From a checkpoint of a small mixture-of-experts model trained on Wikipedia.
Training: a variant of SOAP for the experts, 541M tokens, 4129 steps.
Below are experts of layer 5 (counted from 0) of a mixture-of-experts language model. Rows are named router (the router's row for the expert), up (a neuron's input weights, with its number), down (a neuron's output weights, with its number) and show model dimensions 256-383. Each number is 128 + 32 x the weight over its row's rms, rounded and kept within 0 to 255. Numbers have three digits each.
Before each expert's rows: a language model's description of what the expert responds to; "mostly gets" lists some tokens that are sent to it at least half of the time. This comes from a sample of Wikipedia text that the model never trained on.

# expert 4
Infobox numbers, country codes
mostly gets: " Ret", " runs", "พ", "to", " Airport", " Won"
router:106152076149130141129134117157091058062133178114119146175150124209131137133168242223145180175085100135144175117151147146112167117114093147095158111148106154120139079096087134126130112142152071134150094076127132132166134140138121103120105115106148155141109157136153147135112108075140131128133174070132123148157089125128209101130104158084109147076150154032086111110129141136083100109148
up0:095218102106085122103095147130180147084139084169137140169100076104121142091141174146149129112183166122148109146144146153163135140113112157121177130163119183119129082117101128152111086164131129109102163180065131114139082231122157095117141086123109111139106136116151150158167105143097080117105119119090126079104143171203113095093080114183180130183218081082124169128085098168147155135072
down0:111177148107119097101164108130171075109107093087135080149132088161093121092119066128160139170130116193093158108143134084115112100147122116083131059095103109146119139099075131151113114154089222160120095148104171093138122112068115103138189122122131094137153075164022126134185115147072097116103045095126142110112134135099187174132187148103138077080083158136119150114143080140164110132121

# expert 14
Dated events, table blanks
mostly gets: " It", " Bur", " set", " used", "onic", " put"
router:111162087157157140121168137155094076061130159107143137178158130212126124161176252255123178161081107142158165118143172128096160131132124128123169114138121170108169096101056125127133114144158087174149121064129128136131136135129138096109115120114130169148112150143152129137096093094142141129143149072160125147160064127126187120148126127111118129093153142040093117123122155140108097102130
up0:139056139129105144160068168096178120107141142098167100081121089144113130138130113126168128145171120138096112163221066105064079131145196062110133119152086119128173176152089138126154159103117145086121152102142166135091132117142086156160104146146137121119136113107103092149145125185143144113144105142123116096103138140142147130099134110060182124058123097090107081115166167128153130146089
down0:121159133141094100087211133100121084122141102107119084153140158107084098093111113148175139114164103098126066171142149139163140061180093146152129138094121128121110167106137117140184145139196129106151114118111130162204129155152137154161094172074109079129122120113165187128170139108132135086083169166144102171114050151068135113103147119148144111115081151055132141106124104117106121140096

# expert 11
Common abstract nouns
mostly gets: " time", " project", " form", " role", " part", " support"
router:097172126188116124115150149175063076152119145131177148119163072215158143228180162165127149126040037161104158157115127114118196130101090124125150117153137213137177104178096163166170138161127113108160080085128140165127127077103078115093127099102147137135150133175126101044124187153156086143145120114178099150160131105136177130155109137122141129136123170117105138041113120114102070130101
up0:147131155123139102129175122181100131155139134143129113143109149135094189143164096135135107096146075116174074132132132066165147131135087128097129118115153111055108107123190194131150137150094106098096092091152109154108132133099123177150152145111107129119163106086117130045115159150110100048049138147140109101135121131153104128192109114120193153144147104154113127153125148166144098091153
down0:059108089087183167081173111139076130169076113090155141149152212126150159198141153120168185099119119102082156125131079150128100099090138144019146115144171113144137130093078120144143157118045132140171174191173130143122103141099157198128113111146122113095176146075132181105163107144126131148145101147104114137114155083143150147110184090176155092143139140157167139140092137166171103138092

# expert 9
Table cells, year endings
mostly gets: " Thomas", " El", " La", " Mal", " Gra", "Dur"
router:126152073145167136131144117139082057073149126115159153170158113209123125159165242255137191126073097163150164126158141145090166109151104146121153082151104177116170113104080137125129113131146065159163113071137138138131140122146134112116141118110157166143120140144153127145098104086142135146154163091154115131163078114119221122139132130121107162059171138049096125120104130124099102110155
up0:140143097099161093070102133092174154092084120075142088148145157100111087099166136172102139118080103140142122141084067116157109130142152103184121128139157135148127117094091073089104105151131124137085157115133119110092102109100111123212098080124139097136111108152105181061174141161072136170149143131127096159177138188162079151117156148083086119166106055067112129106159151148112134140132
down0:134120063191134177129130114136113175115135088162127189067183085096096134131150187144100180122182178157100140116110107111083122149087085066147148106060149148080184140087153164170115072133172082080144128108116181149161167134150180125128117042108130165160098130128113167083102159109090163151195126148146131085086155086150177151101135149128091128143137180096088080144096129118079113155073

# expert 2
Table cells, function words
mostly gets: "On", " Albania", "---|---|---|---|", " There", "ional", " Zealand"
router:102145089163174141117153119153081074088126161089138150173165129180134132150181243238140171124094102130146148131167156147114166107132087155121159092160124166149139111101069137148126099144178094127178107096122149131144132161133118098111123117110143141157106132136151114140110101096152151132144163074153126139133076107152194114152148130079105165084158143049091124126099151127119109111130
up0:164092190147140221110125168102110150120132162091099114096166136126140062106157124118136124079190140142126142095099123147122120109070103159135094129166113117177144086078135188099120173130142146105136152100099118115098104161147145081104069136167071109155167175151202118151124128185086111066150084174157178123097149119140177121164120120143149106127134163119158147142134105172126139177117
down0:101120144178026177127162171106121133120098066146124169105147084122149173177054146136109130164124170130161101153106077157083073106139095136082074095138153158133176131114127156129162215111166098137150197087115142105111045051141126106142163129106053104134117100151147062138121120146101179085130096137140078141124114107183150086149166081105136192115163124122121107160092199163108082133098

# expert 6
Year ends, table numbers
mostly gets: " Christian", " kg", " me", " Ste", " Jackson", " USA"
router:104173077149142138107133109165072080049137165115147148153156123199114129153172255224112172107094108161155144120138153148097140122119099159088150088151106156136146100096090140129124121160162071140148119073127160143145110158129129117110123105110156148156118137134135156145123088087150106141153160082153139152152075123137199124130145141084094154049161138030089126117123124117135103127128
up0:147123101214105130108142119215134147070123117138118126109149141090085135157123128135090118082144102083126153092109149133190109125193103077110148127196184122097101068141150116145112114107104132129177116124163108142076133179083095118119196104111123149139165095108086099128116115087130131196081126184150165175112096119177152150077085115176127119075097117144135145142179162106140129097127
down0:116125100149183153148117139149178132140213098145184152111106152176071031163113133167107149110100164131056159111112127182096206136109139078112157145150094079123144084170121153149086131105109128089058171181124103129138098151067140129109156106119159141153130121086152101076144066113094155122160163117123154080149139098195094159198152112123106148130094102103125145097133162135097096100099